From a checkpoint of a small mixture-of-experts model trained on Wikipedia: a sigmoid router.
Below are experts of layer 8 (counted from 0) of a mixture-of-experts language model. Rows are named router (the router's row for the expert), gate (a neuron's input weights, with its number), up (a neuron's input weights, with its number) and show model dimensions 0-127. Each number is 200 + 30 x the weight over its row's rms, rounded and kept within 0 to 999.
Before each expert's rows: a language model's description of what the expert responds to; "mostly gets" lists some tokens that are sent to it at least half of the time. This comes from a sample of Wikipedia text that the model never trained on.

# expert 8
Infobox fields and punctuation. Infobox and table field labels, colons, brackets and degree marks in coordinates, e.g. Coordinates:, Seats:, Summer (DST): UTC, (LII).
mostly gets: "″", " include", "′", " Born", " Country", "•"
router,213,216,215,225,227,187,192,163,216,177,182,176,189,232,190,195,170,218,194,219,239,213,205,204,253,226,190,210,245,205,191,139,181,183,238,219,186,192,214,256,172,230,234,191,221,177,219,187,228,194,196,202,234,161,192,206,208,190,212,193,257,224,225,263,182,210,197,217,201,218,197,164,133,219,248,181,194,256,205,183,200,251,268,210,226,179,187,141,184,186,182,192,128,160,214,180,256,228,192,202,153,247,226,236,176,216,135,223,115,179,221,160,232,216,175,231,223,200,192,197,159,209,216,128,164,186,167,178
gate0,166,175,193,170,184,208,149,264,141,227,173,204,226,197,178,223,167,201,261,188,248,241,213,228,222,203,191,197,179,190,240,202,217,174,187,176,197,165,205,210,224,191,202,233,155,173,143,169,140,194,223,191,239,199,176,239,183,217,235,169,201,234,212,187,156,178,223,167,242,168,150,194,172,182,223,154,213,187,235,249,133,169,229,195,155,214,187,183,203,267,192,156,234,259,203,186,183,203,217,233,183,254,223,167,194,246,214,204,209,269,196,225,203,247,183,228,153,232,173,224,220,193,209,189,217,196,162,185
up0,200,205,150,221,214,206,139,231,106,229,167,217,223,159,237,194,179,218,179,222,219,197,202,184,235,200,194,199,191,174,230,209,172,196,186,195,242,202,174,161,165,155,215,203,213,171,185,155,126,154,171,199,192,200,202,202,198,194,206,206,237,201,195,215,179,222,208,241,255,207,209,223,228,262,185,255,236,181,184,175,185,187,230,217,161,203,192,220,200,133,160,183,229,239,222,268,200,218,176,185,156,213,217,223,199,212,216,177,228,205,161,235,201,261,232,248,254,197,257,204,173,147,193,136,237,189,212,186

# expert 15
Nouns and plural endings. Nouns like form, cover, group, record, total and plural s endings, often about album releases and organizations, such as doors, Passengers.
mostly gets: " form", " cover", " group", " record", " Group", " total"
router,179,183,161,185,238,160,150,184,261,208,245,224,167,169,169,179,214,185,197,220,177,215,249,190,190,184,176,117,227,228,219,238,211,190,173,207,175,191,173,157,153,210,190,205,182,224,231,164,213,264,197,224,179,151,257,188,207,227,205,149,205,175,157,187,215,173,235,222,199,183,205,186,257,195,165,197,199,188,234,199,243,263,169,164,197,172,210,193,195,178,138,236,164,224,230,222,173,204,186,241,238,206,230,219,184,165,179,202,232,206,178,196,227,274,200,252,154,219,208,228,221,225,239,204,167,163,238,182
gate1,266,155,189,207,240,219,218,236,212,229,181,185,201,172,162,211,228,175,203,215,195,176,214,214,234,192,194,208,198,201,160,162,139,209,261,135,175,173,144,167,209,273,258,207,202,246,172,190,213,152,167,189,221,198,246,214,237,136,237,194,191,216,186,216,173,178,203,219,246,207,166,180,193,174,183,227,187,184,209,205,250,212,258,229,233,229,170,161,169,239,179,187,236,161,195,214,230,239,148,177,192,179,197,179,222,223,165,191,146,212,160,227,227,255,182,215,191,188,197,219,158,198,158,189,157,185,203,231
up1,185,185,236,191,206,142,164,264,210,194,203,191,258,215,217,181,206,206,211,138,216,178,226,200,185,179,187,209,179,191,212,214,164,191,164,202,281,160,211,185,199,137,175,166,241,159,157,180,204,197,193,198,158,217,221,203,209,190,133,213,230,224,222,170,239,248,169,223,244,250,213,153,218,206,128,227,143,211,196,185,178,202,213,197,147,171,199,193,245,204,239,224,192,220,207,179,249,210,236,157,203,155,203,174,137,214,217,177,194,247,216,214,180,180,245,188,171,224,190,263,232,202,244,199,227,216,197,209

# expert 16
Result and stem pieces. The word result(s) in election and sports listings, plus mid-word pieces like ip, iv, ident, as in participated.
mostly gets: " result", "ident", " change", "ip", " live", "hop"
router,155,140,226,179,202,160,241,224,163,171,173,185,237,182,196,189,237,189,251,263,211,238,213,213,224,179,172,150,208,225,236,224,156,191,161,126,177,178,232,157,175,157,223,198,227,168,255,263,209,214,197,208,229,135,245,211,182,200,223,195,221,167,169,191,217,178,200,233,147,177,245,235,219,148,208,236,206,225,142,175,175,247,129,175,149,188,212,196,175,194,180,238,249,199,201,215,204,235,225,202,239,179,207,233,240,196,221,206,190,214,229,195,166,197,210,166,180,209,229,187,195,190,207,208,200,185,221,186
gate0,189,242,228,187,227,214,215,164,180,247,243,254,234,205,171,158,237,219,242,208,129,162,206,216,227,236,241,214,167,232,177,231,158,190,205,255,155,231,186,238,173,162,240,188,150,187,166,225,193,227,182,194,229,183,197,211,194,139,193,247,265,198,257,180,180,160,181,168,210,198,182,240,175,206,206,192,179,239,183,163,199,199,224,265,210,211,164,165,253,179,208,158,185,163,154,221,206,176,215,160,194,185,243,190,205,242,232,147,196,189,161,223,186,198,186,227,193,208,209,244,155,177,198,171,189,177,198,217
up0,189,167,235,182,195,172,116,193,245,256,221,194,135,189,221,229,201,215,222,200,165,230,257,203,210,203,214,210,196,156,178,155,191,135,197,222,237,182,267,187,234,195,278,187,180,209,184,209,202,185,185,241,191,173,219,146,228,187,146,229,165,143,217,240,229,166,210,226,231,219,225,184,194,224,174,161,192,218,179,256,156,202,201,193,172,238,189,201,231,207,191,186,202,255,230,144,198,230,177,206,210,218,202,178,176,197,188,197,155,190,175,213,210,147,212,239,239,211,190,247,239,188,143,204,169,199,197,172

# expert 28
Letter d and of. The letter d and d-syllables inside words like Middlesbrough, middle, adds, plus the preposition of and names like John.
mostly gets: " Ad", "d", "л"
router,201,231,177,182,203,166,211,208,233,234,193,147,184,168,200,249,200,197,236,209,209,231,248,185,136,163,227,203,205,220,194,196,205,202,224,183,197,212,191,229,153,159,217,231,216,175,191,210,218,159,240,213,195,173,170,212,229,271,247,202,185,169,146,220,214,197,180,172,150,207,192,172,162,155,182,197,225,164,207,217,159,218,223,178,222,245,177,209,190,177,184,152,282,217,225,176,181,190,197,219,217,188,153,286,133,211,162,183,214,218,229,218,197,137,204,223,173,182,229,206,209,229,217,234,155,212,272,156
gate0,229,225,187,250,230,193,212,241,216,273,189,200,172,165,161,219,256,180,213,185,191,147,197,179,239,132,212,208,186,242,233,181,228,184,186,171,218,200,189,211,212,233,194,194,189,146,218,202,181,209,188,195,221,127,175,169,232,212,194,145,155,234,234,175,170,176,153,223,194,213,160,252,195,226,143,136,214,199,227,198,228,211,253,210,238,136,184,233,248,266,202,179,203,179,189,185,210,217,175,174,248,180,185,179,227,194,188,229,182,191,212,197,190,210,153,242,191,178,144,216,239,191,199,197,161,184,238,217
up0,261,225,244,204,161,159,180,218,242,149,190,188,161,204,186,169,224,190,155,201,202,182,197,174,221,192,214,255,202,213,189,224,231,205,226,178,158,196,215,208,230,208,191,232,207,233,249,177,207,228,200,240,218,175,182,175,203,237,259,174,216,180,224,209,190,147,212,109,203,270,230,240,190,187,197,209,209,255,172,231,235,188,203,172,154,205,236,175,205,144,158,248,183,188,180,181,184,195,206,150,224,200,149,179,246,186,253,154,218,192,191,207,219,213,169,194,210,257,157,182,242,151,199,167,222,214,184,157

# expert 6
Word-initial capitals and consonants. First letter or opening piece of a word after the, of or a comma, often W, P, B, sp, such as When, Wood, Pentagon.
mostly gets: " W", " w", " sp", " Sp", " Car", "W"
router,219,218,225,186,224,201,159,173,187,165,167,196,227,184,224,220,194,211,177,138,221,216,191,233,230,165,242,221,206,215,171,199,240,212,194,247,180,202,227,192,201,170,206,211,178,206,140,253,209,167,200,153,203,224,230,150,231,195,174,217,191,162,242,163,210,154,111,207,204,217,229,257,205,153,249,233,185,156,179,183,149,233,169,231,253,192,188,223,207,165,218,195,178,172,186,162,238,188,173,217,248,236,224,239,199,241,226,202,193,146,223,222,235,218,197,179,209,239,198,143,211,174,263,148,177,204,169,189
gate16,192,265,196,215,141,172,249,203,200,235,227,147,187,220,177,202,187,209,221,201,244,180,154,159,254,160,184,214,183,265,212,144,215,203,172,152,183,177,182,217,204,201,158,216,227,215,163,268,205,203,204,170,181,169,233,207,213,232,190,180,227,238,240,199,221,206,136,173,204,226,209,235,222,159,223,201,203,168,208,240,177,184,182,212,197,193,246,152,213,258,174,276,210,174,211,168,193,223,182,277,169,206,170,204,190,140,156,239,165,189,192,230,192,218,246,193,199,215,182,218,218,199,211,178,159,164,186,188
up16,220,183,213,221,239,214,181,159,243,200,194,219,171,172,199,211,240,196,180,220,172,215,202,210,204,237,215,213,192,189,159,230,169,209,205,207,213,187,202,223,235,178,181,232,200,197,167,198,206,126,242,236,153,191,220,245,189,236,244,214,181,154,157,196,182,203,197,201,224,206,220,171,189,205,195,185,244,202,187,162,231,205,174,234,208,171,166,206,154,179,215,190,178,213,233,186,173,205,163,192,208,275,200,127,207,241,211,192,274,138,218,213,229,162,180,201,139,127,211,241,239,238,182,164,290,258,218,185

# expert 9
Counts and time spans. Number words, quantifiers and time nouns like one, two, some, several, years, day, and digits in register entries like #74001679.
mostly gets: " one", " two", " years", " some", " four", " many"
router,182,232,230,216,220,168,227,181,197,265,201,146,199,168,206,214,171,197,231,192,173,227,196,240,191,247,266,214,206,195,145,192,139,187,164,202,175,207,220,195,249,200,183,266,222,228,172,150,155,133,200,211,140,251,189,214,213,147,164,193,180,170,214,179,230,178,192,174,157,176,201,232,226,228,202,205,187,193,155,214,219,221,225,224,202,230,234,253,209,191,211,159,182,183,215,177,235,204,158,178,240,168,253,234,122,206,175,222,163,180,203,232,212,225,175,238,167,214,203,170,170,169,181,210,199,198,225,157
gate0,251,260,277,218,200,193,236,188,222,152,247,223,211,204,207,177,99,231,188,146,185,233,188,221,236,171,223,223,165,187,211,249,176,176,210,183,220,209,200,234,174,199,204,148,151,213,221,268,179,224,197,170,199,180,208,197,203,254,221,267,193,261,184,171,196,190,230,218,235,241,164,226,229,198,197,197,218,166,205,177,164,184,166,256,184,228,221,222,239,168,187,186,189,141,178,224,178,200,176,235,206,141,179,193,208,187,186,172,184,210,209,221,194,217,160,149,188,169,195,205,199,231,185,176,189,201,154,210
up0,191,182,252,146,218,184,255,216,167,207,149,199,223,240,200,182,205,209,197,155,192,217,294,192,221,157,203,207,177,234,211,189,209,151,180,172,233,178,198,211,202,197,197,235,157,197,187,220,177,221,172,195,222,269,249,207,180,248,236,214,233,224,204,185,169,199,243,214,196,233,194,232,249,226,168,225,204,212,244,182,114,225,140,195,207,213,186,190,181,166,244,195,197,197,217,218,215,191,133,223,201,136,172,213,244,213,167,210,219,183,200,167,201,212,217,184,177,235,186,178,221,180,125,230,139,223,201,206

# expert 2
Word starts after prepositions. Articles and first word pieces of names or words right after in, of, the, during, e.g. Sierra Le-one, rights, the Yamasee.
mostly gets: "ş", "right", " play", " Jan", "mmer", "ž"
router,179,182,180,181,207,178,180,172,243,180,226,207,172,175,204,171,178,163,215,228,216,222,154,201,157,207,208,171,181,253,248,269,210,201,202,168,236,221,153,232,158,168,144,229,240,208,240,268,199,195,201,198,214,203,171,210,164,218,168,171,167,229,185,216,195,222,224,156,215,183,156,176,235,209,198,213,237,233,200,223,207,174,175,175,181,235,212,267,161,236,147,194,220,236,194,269,254,185,206,158,220,181,217,203,199,185,212,164,141,221,179,172,147,190,184,134,197,178,230,207,197,185,246,266,221,183,209,195
gate1,250,248,228,229,200,149,268,182,172,191,189,175,178,200,201,191,236,267,193,159,210,160,173,194,188,183,204,189,161,211,198,201,195,197,230,197,205,186,216,140,185,194,209,204,144,213,201,185,222,221,136,233,184,242,237,239,225,179,221,223,245,198,189,187,182,227,202,201,199,255,190,222,219,168,195,237,164,134,214,162,155,212,240,191,200,175,203,207,185,195,202,252,151,161,190,211,169,145,132,235,174,212,234,212,233,262,225,211,166,181,162,187,210,270,217,223,143,177,190,159,233,229,215,201,178,217,217,181
up1,158,190,239,164,216,207,188,138,154,158,174,227,249,183,206,228,242,169,248,198,161,199,204,212,175,183,181,184,201,211,140,172,191,180,254,162,193,203,226,204,225,209,207,180,226,241,203,186,197,195,212,249,199,166,164,198,175,199,265,235,236,209,152,245,189,233,161,187,162,155,154,207,186,199,163,221,221,211,250,180,199,231,161,244,191,219,247,187,198,211,187,165,200,209,201,173,177,159,170,191,201,212,237,192,243,182,196,171,208,266,213,229,270,162,199,176,212,233,221,194,151,201,189,226,286,232,163,206

# expert 17
Name starts and be-verbs. First pieces of foreign given names like And-reas, And-riy, and forms of be such as was, were, being, found.
mostly gets: " And", " being", " Port", " Mont", " found", " West"
router,170,214,151,170,229,188,210,191,229,179,195,195,147,158,210,196,249,195,183,231,241,171,202,186,180,246,207,177,232,222,188,221,158,205,182,204,217,206,222,218,201,146,184,218,195,166,233,173,207,161,238,194,256,164,190,213,212,236,250,201,201,228,161,187,188,263,191,208,177,151,206,203,231,211,254,201,186,197,203,260,195,238,192,200,147,183,252,230,208,236,167,233,207,197,153,251,192,224,171,246,186,205,132,157,232,180,205,142,121,219,179,217,188,198,173,180,205,214,208,256,184,146,174,225,228,183,246,243
gate1,234,223,200,244,142,178,170,149,219,200,168,214,190,161,215,219,224,179,166,212,185,163,181,205,179,222,233,210,210,210,169,175,155,164,170,256,186,145,238,186,235,244,204,210,173,205,217,166,217,230,221,169,166,208,203,191,218,248,218,240,253,208,233,226,182,194,221,244,196,208,243,139,194,246,219,141,145,154,181,208,292,226,216,225,207,188,149,224,188,208,165,151,174,227,201,240,180,184,180,197,233,197,137,168,270,202,198,192,172,179,200,198,201,198,231,195,168,210,255,187,227,221,191,173,188,206,222,208
up1,217,194,187,225,193,195,215,209,264,227,204,181,183,181,156,220,219,142,185,217,158,192,219,134,227,227,253,195,179,205,144,120,250,262,228,215,237,173,183,218,214,234,194,206,173,239,203,216,201,213,203,180,141,239,209,165,249,208,215,192,161,145,205,142,214,226,209,226,154,176,207,198,217,181,159,195,199,204,151,155,208,216,220,207,263,214,266,181,267,189,210,217,205,174,191,208,152,224,218,227,170,172,204,175,237,187,166,185,211,173,227,233,222,217,217,204,199,261,237,226,158,197,186,192,212,165,194,197

# expert 21
Prefix re and con. Word-initial prefix pieces like re, con, trans, qu, mostly verbs, such as relegations, reviewed, refused, responded, pre-recorded.
mostly gets: " re", " Re", " con", " Con", " can", " qu"
router,222,205,232,193,203,211,162,208,216,193,178,205,218,197,171,201,185,240,214,205,177,217,207,199,214,211,141,248,226,174,225,148,225,199,184,204,210,209,198,203,211,197,209,161,168,216,162,138,142,195,194,213,187,269,275,202,208,241,208,206,251,191,225,214,171,200,201,202,215,219,227,248,172,175,261,218,243,169,167,174,218,252,199,233,172,186,215,181,237,170,198,198,242,180,169,167,156,166,211,225,207,208,137,157,187,238,189,116,182,194,208,194,242,221,134,278,155,206,203,199,211,209,156,235,155,213,231,225
gate0,243,160,253,216,189,256,165,224,156,185,233,174,163,245,200,180,175,172,197,195,202,191,197,236,242,222,187,216,222,181,203,207,234,147,242,209,191,247,161,208,197,198,175,189,200,243,161,220,219,196,219,175,202,152,190,171,167,147,221,229,267,182,228,210,225,140,198,189,206,205,157,142,198,259,208,190,186,169,150,185,177,239,222,202,147,215,174,182,216,176,167,220,179,194,220,204,232,220,209,233,227,187,169,200,204,162,214,259,234,268,144,163,224,226,181,184,203,242,185,257,201,202,228,169,226,151,205,167
up0,240,228,188,149,211,223,188,183,149,170,217,155,214,137,260,260,183,185,185,234,176,177,169,183,173,207,173,152,133,206,186,161,144,262,220,205,238,214,189,146,214,176,213,213,235,220,228,210,217,208,201,238,123,186,212,191,160,167,200,198,163,221,210,136,251,229,185,240,173,210,244,177,163,197,196,237,178,182,219,251,269,186,176,199,206,234,234,196,184,271,157,233,211,222,188,197,188,209,231,239,217,203,231,216,195,200,197,200,196,200,215,187,187,164,230,210,189,213,156,219,186,181,235,191,214,167,206,210

# expert 14
Mid-word syllable pieces. Short syllable pieces inside longer words, often after c or se, e.g. Dis-po-sal, book-le-t, asso-ci-ation, Ath-le-tics, plus se, do.
mostly gets: " se", " do", " plan", " program", "qui", "â"
router,223,171,183,223,196,202,240,202,183,213,184,209,205,216,198,273,179,214,202,204,176,153,197,214,192,196,200,185,213,158,205,98,154,217,159,255,223,186,219,222,170,208,178,146,189,165,210,173,259,231,222,195,200,217,180,193,206,233,208,157,198,186,256,218,206,190,210,224,213,262,201,239,175,200,188,180,263,199,251,240,184,144,170,243,160,237,225,220,210,251,209,122,203,170,232,182,236,203,186,192,142,200,181,199,179,185,197,189,191,161,185,180,195,188,161,230,269,244,200,240,211,223,181,181,201,163,210,153
gate0,150,266,191,225,212,249,142,185,181,187,151,182,198,239,194,170,213,180,227,200,156,175,177,178,190,196,158,188,179,183,231,162,199,161,203,247,233,250,249,185,236,164,227,211,175,163,185,195,221,241,130,234,205,178,237,194,177,220,179,170,166,211,215,191,188,175,146,191,218,187,205,227,262,216,201,200,215,171,212,227,203,239,218,224,213,226,196,244,158,236,216,224,174,155,184,213,175,115,248,223,133,168,228,232,191,184,196,222,233,217,197,211,151,227,211,173,238,224,209,225,252,184,173,175,199,199,227,180
up0,229,210,216,151,169,215,231,172,239,225,204,252,188,214,202,179,185,184,257,150,208,185,165,184,171,261,182,226,150,223,236,188,238,201,244,148,218,153,187,216,207,199,168,226,187,227,223,245,201,177,267,207,137,216,229,137,197,180,234,233,166,224,149,234,223,185,175,157,165,203,234,200,193,159,185,189,186,229,201,201,177,163,215,197,190,194,189,201,203,173,196,206,214,190,225,170,212,236,162,173,233,213,196,156,217,226,251,149,226,177,218,222,248,168,180,222,149,147,224,219,249,219,169,237,217,244,181,236

# expert 10
Mid-word consonants, out/through. Consonant pieces like l, ch, th, r inside words such as outlook, Albums, described, plus particles out, through, along.
mostly gets: " out", " through", " Bel", " Nor", " along", "l"
router,187,228,193,224,169,218,152,197,209,219,184,226,264,213,240,153,201,272,141,183,171,185,210,236,248,254,217,229,152,173,154,194,200,174,268,184,172,197,201,163,138,196,200,208,191,176,188,193,211,214,187,225,157,206,215,219,174,171,231,254,230,192,225,144,171,262,153,195,255,176,182,223,192,209,168,212,184,215,197,188,174,202,188,208,232,135,217,204,217,202,214,197,223,167,221,155,244,207,241,181,197,161,162,186,227,182,223,255,205,187,182,177,223,218,217,223,186,177,227,202,240,161,192,174,254,215,259,178
gate1,166,234,186,198,246,238,181,268,223,195,151,199,213,226,179,230,210,174,190,224,171,224,204,172,275,180,221,196,240,227,175,244,203,204,199,162,176,189,195,181,188,206,205,128,198,213,196,245,212,254,142,174,251,201,176,218,199,183,193,174,203,180,228,191,164,230,216,239,206,188,230,233,176,192,198,185,172,218,174,246,247,238,170,236,199,155,164,183,180,209,210,174,76,153,140,201,230,178,189,189,229,178,166,198,222,224,224,166,150,217,182,207,209,207,187,239,194,196,183,213,239,202,213,184,199,198,216,261
up1,242,164,194,159,190,178,204,141,172,203,256,221,214,160,196,185,208,165,227,200,246,224,243,208,160,219,144,200,121,179,218,160,180,229,186,194,197,201,251,208,154,208,169,247,226,187,184,155,182,212,196,238,131,179,222,202,205,250,194,264,182,272,177,220,254,206,173,197,198,189,190,171,160,229,194,186,213,201,247,193,174,183,222,166,211,191,227,218,174,201,211,207,247,228,190,204,163,229,222,222,174,175,215,205,228,240,166,242,205,183,188,177,188,139,274,178,205,210,200,234,174,247,202,221,183,193,194,147

# expert 7
Letter y and -y endings. Word-internal y and endings like -ty, -cy, -hy, -ry, as in ecosystem, Pennsylvania, synonym, rugby, plus me, Me, Y.
mostly gets: " me", " Y", "ty", " football", "cy", " research"
router,226,185,233,217,238,226,198,239,143,260,220,213,216,192,215,182,232,225,203,152,158,148,169,248,230,171,209,189,164,151,180,172,195,217,179,246,169,165,228,240,215,248,145,155,197,200,193,194,181,221,217,207,196,198,182,248,268,182,178,229,260,183,203,210,204,205,169,255,196,220,166,208,224,215,167,208,190,231,177,195,203,197,222,167,205,193,188,154,195,201,261,179,177,160,219,148,199,196,126,243,221,236,200,214,148,196,218,195,255,223,223,237,148,191,172,223,172,230,151,202,230,205,165,173,176,220,224,224
gate1,196,187,237,178,171,228,234,153,176,138,213,258,214,205,255,197,203,231,167,194,203,157,219,222,178,188,252,259,224,215,183,188,236,214,180,204,121,171,206,248,169,199,241,240,222,145,206,207,181,185,235,202,245,231,228,195,226,187,199,168,164,230,176,179,183,206,171,204,198,245,194,238,172,238,169,183,161,118,190,207,169,242,174,199,206,149,197,247,233,170,201,193,216,219,210,202,171,186,159,213,237,204,175,181,191,194,255,240,202,165,157,194,176,157,186,220,186,164,245,214,180,248,246,198,186,186,170,173
up1,180,180,253,183,170,195,167,209,158,193,184,228,237,175,248,154,198,180,248,197,212,204,218,221,162,208,193,217,189,214,263,199,236,193,199,203,220,180,244,231,183,213,229,225,155,227,210,191,151,178,218,193,174,214,171,236,149,203,166,168,186,215,214,212,197,190,167,213,167,266,209,252,170,227,215,238,209,193,222,176,191,193,177,188,214,212,153,176,164,145,181,200,202,170,145,233,245,184,115,202,237,197,208,225,249,273,194,225,247,195,212,204,174,189,187,146,239,221,252,192,168,190,204,227,183,279,160,201

# expert 19
ic and short prefixes. The suffix ic (syndication, glycemic), prefixes pro, sub, per, and determiners like this, same, new, in.
mostly gets: " pro", " sub", " this", " new", "ic", " Pro"
router,194,191,243,219,183,240,226,218,165,234,160,204,218,258,180,197,186,229,149,218,187,201,197,181,206,190,153,252,216,186,111,212,220,179,193,227,206,254,200,141,223,207,207,160,198,246,157,174,188,200,233,222,215,220,156,227,219,192,179,241,206,200,205,153,187,211,213,236,232,237,211,226,164,136,243,170,165,173,195,168,202,185,194,230,226,180,168,162,200,245,264,235,189,207,168,194,196,245,170,203,172,240,220,182,177,192,211,270,256,191,152,187,186,185,222,220,184,221,141,264,166,194,197,183,177,211,178,206
gate0,199,216,168,182,222,221,208,131,196,228,155,119,161,247,178,230,183,182,220,195,172,191,170,271,173,197,186,231,183,221,212,188,250,225,183,204,197,148,196,254,219,204,233,205,155,224,190,139,214,170,182,162,168,177,219,245,170,181,277,221,175,206,193,246,240,256,218,217,196,211,194,184,244,259,158,216,202,177,177,209,229,215,159,171,242,173,182,170,214,218,166,228,191,171,211,200,154,180,229,254,197,190,196,199,174,238,183,191,197,214,198,202,238,201,199,184,199,194,186,162,188,177,216,243,221,157,271,220
up0,123,141,251,190,225,164,180,243,171,186,225,257,225,164,202,255,160,180,173,174,203,223,242,227,245,222,204,185,184,257,210,195,175,213,232,179,239,220,220,224,181,217,163,166,212,159,206,250,203,274,230,217,187,176,171,167,170,185,179,219,196,175,218,184,186,177,162,189,168,192,215,248,188,145,186,184,216,246,235,167,189,196,201,239,177,244,171,247,213,182,255,202,167,249,184,197,206,173,157,157,191,254,200,195,228,222,178,236,137,212,190,197,185,224,229,217,193,208,227,206,141,201,175,184,180,186,198,196

# expert 24
Infobox colons and nationality adjectives. Colons after field labels in lists like Family:, Position:, Directed by:, plus nationality adjectives such as British, French, Indian.
mostly gets: " British", " =", "†", " French", " American", " European"
router,256,246,191,184,241,208,193,174,198,204,252,158,181,238,173,191,206,199,219,203,184,237,248,245,223,112,211,227,181,175,225,245,219,172,258,220,256,178,183,181,189,178,222,187,193,206,184,204,156,244,251,196,233,186,168,211,204,197,212,236,210,204,153,188,150,152,194,198,216,151,237,156,214,244,145,163,200,190,147,171,188,239,211,184,209,217,230,237,180,195,192,135,127,220,214,218,207,233,180,214,178,208,187,201,198,232,178,166,179,202,227,226,217,152,214,168,222,203,219,217,212,243,188,196,230,144,161,164
gate0,210,266,206,214,174,219,177,202,227,202,188,166,182,167,202,203,179,235,229,195,159,179,197,179,191,143,190,189,180,192,195,195,169,218,176,177,199,223,172,181,244,209,279,246,198,203,246,206,211,213,188,200,221,157,238,222,209,196,211,216,174,190,257,222,164,229,159,184,211,272,210,188,201,123,210,145,155,208,178,163,222,211,164,141,216,161,207,170,207,246,215,209,252,196,158,243,174,166,238,209,170,209,145,185,204,144,165,222,229,243,224,186,181,252,210,213,255,210,172,209,221,200,214,272,198,231,178,190
up0,173,251,209,183,201,253,275,211,219,174,180,206,224,214,191,167,185,183,233,192,195,216,206,202,172,176,232,176,225,214,187,233,166,175,208,193,204,181,226,192,215,138,205,189,192,205,242,210,158,211,145,138,217,253,214,263,250,182,213,210,227,224,227,206,210,214,154,228,187,193,110,193,185,157,193,169,188,218,208,178,211,255,203,205,218,211,182,186,251,227,256,186,251,177,180,226,181,174,165,163,171,216,186,153,202,140,196,233,243,189,182,185,215,276,193,185,202,203,174,144,253,170,183,218,194,205,197,149

# expert 5
Past participle endings. Past-tense and participle verbs and endings like -ed, -ing, -ated, e.g. named, known, used, released, occupied, established.
mostly gets: " known", " used", " began", " held", " released", " said"
router,228,210,258,196,208,224,178,215,233,229,218,141,191,229,242,253,248,203,247,161,178,135,233,195,192,206,171,203,172,204,171,201,212,147,226,203,184,223,221,210,180,223,177,173,249,137,213,231,204,187,215,159,140,185,247,134,224,190,214,226,207,192,198,206,209,227,230,202,168,213,204,245,207,191,151,131,215,162,215,183,153,111,245,190,233,170,195,200,183,175,220,239,179,232,179,214,210,134,203,166,185,233,201,221,168,233,169,177,210,205,208,190,191,173,230,232,159,173,206,159,199,171,209,226,187,221,226,186
gate0,199,166,247,193,218,248,201,194,164,191,195,218,192,233,204,203,201,258,223,193,163,220,258,196,199,159,236,215,215,234,157,168,199,127,201,211,193,225,190,173,185,155,228,176,150,197,158,195,195,213,205,169,232,169,206,175,248,172,203,211,205,155,257,233,168,173,224,160,177,165,240,174,191,213,181,199,211,258,168,198,232,205,169,191,229,248,179,180,193,183,220,208,212,208,248,188,246,234,165,193,269,181,210,215,159,185,249,182,277,211,176,173,209,203,150,199,223,194,241,212,191,162,179,248,213,177,152,134
up0,162,121,206,156,187,232,205,202,225,201,216,208,189,167,235,224,167,176,209,245,189,201,226,256,223,171,236,178,205,191,214,244,224,191,193,200,201,143,195,221,179,189,218,242,188,201,147,194,144,213,185,196,233,211,123,212,170,202,211,267,188,172,250,148,198,184,224,182,194,183,187,183,216,168,211,272,183,199,192,194,149,192,175,166,190,194,201,198,225,194,247,178,200,127,226,225,269,187,182,256,222,253,197,210,204,263,216,216,201,225,205,173,226,229,160,199,151,162,153,219,175,235,192,197,226,176,179,218

# expert 26
Lowercase m and accents. Initial m of words, slashes in career lists and accented Latin letters, e.g. m-edian, m-artial, Bill-board, S-ã-o.
mostly gets: " m", " /", "board", " organ", " Bro", " opera"
router,216,184,157,180,189,188,204,172,141,228,222,235,172,216,173,214,165,213,234,215,247,225,210,178,191,158,207,212,221,189,232,168,197,238,193,178,174,201,222,223,213,150,192,220,261,175,227,192,190,195,151,233,259,186,176,173,217,139,218,147,176,155,196,151,190,230,186,202,151,192,201,218,198,210,173,180,163,224,264,209,219,200,158,192,215,223,166,220,235,226,254,195,191,179,227,167,212,235,182,215,175,207,216,114,271,214,248,185,194,209,214,190,172,211,245,203,224,132,192,235,195,194,239,173,224,126,224,207
gate0,209,173,196,208,210,220,177,193,230,221,246,187,197,216,143,261,231,154,182,125,197,243,246,219,246,225,169,194,222,229,197,170,202,154,205,243,297,230,245,191,211,160,255,167,212,169,206,178,190,187,178,179,192,224,175,209,176,181,226,235,240,149,191,187,232,158,192,151,199,201,202,177,197,169,182,164,208,216,231,224,226,159,208,232,206,208,175,147,215,160,173,235,207,170,224,203,210,224,186,227,158,143,161,182,203,195,186,181,222,184,221,216,154,241,206,253,201,226,215,246,232,175,225,161,223,189,240,174
up0,220,147,247,228,242,210,179,149,145,168,243,144,199,189,191,199,191,174,177,203,209,189,240,208,226,191,262,208,191,203,243,203,185,209,179,152,174,201,159,175,253,186,203,155,193,186,163,215,244,161,162,177,185,209,175,203,223,199,240,160,198,150,201,231,201,233,239,208,192,198,282,188,168,233,249,180,152,182,187,186,261,152,187,204,206,145,232,191,212,226,229,177,171,212,178,223,179,233,182,213,178,202,206,218,273,251,158,207,201,235,222,232,240,223,217,169,163,204,174,227,248,200,200,175,204,167,232,196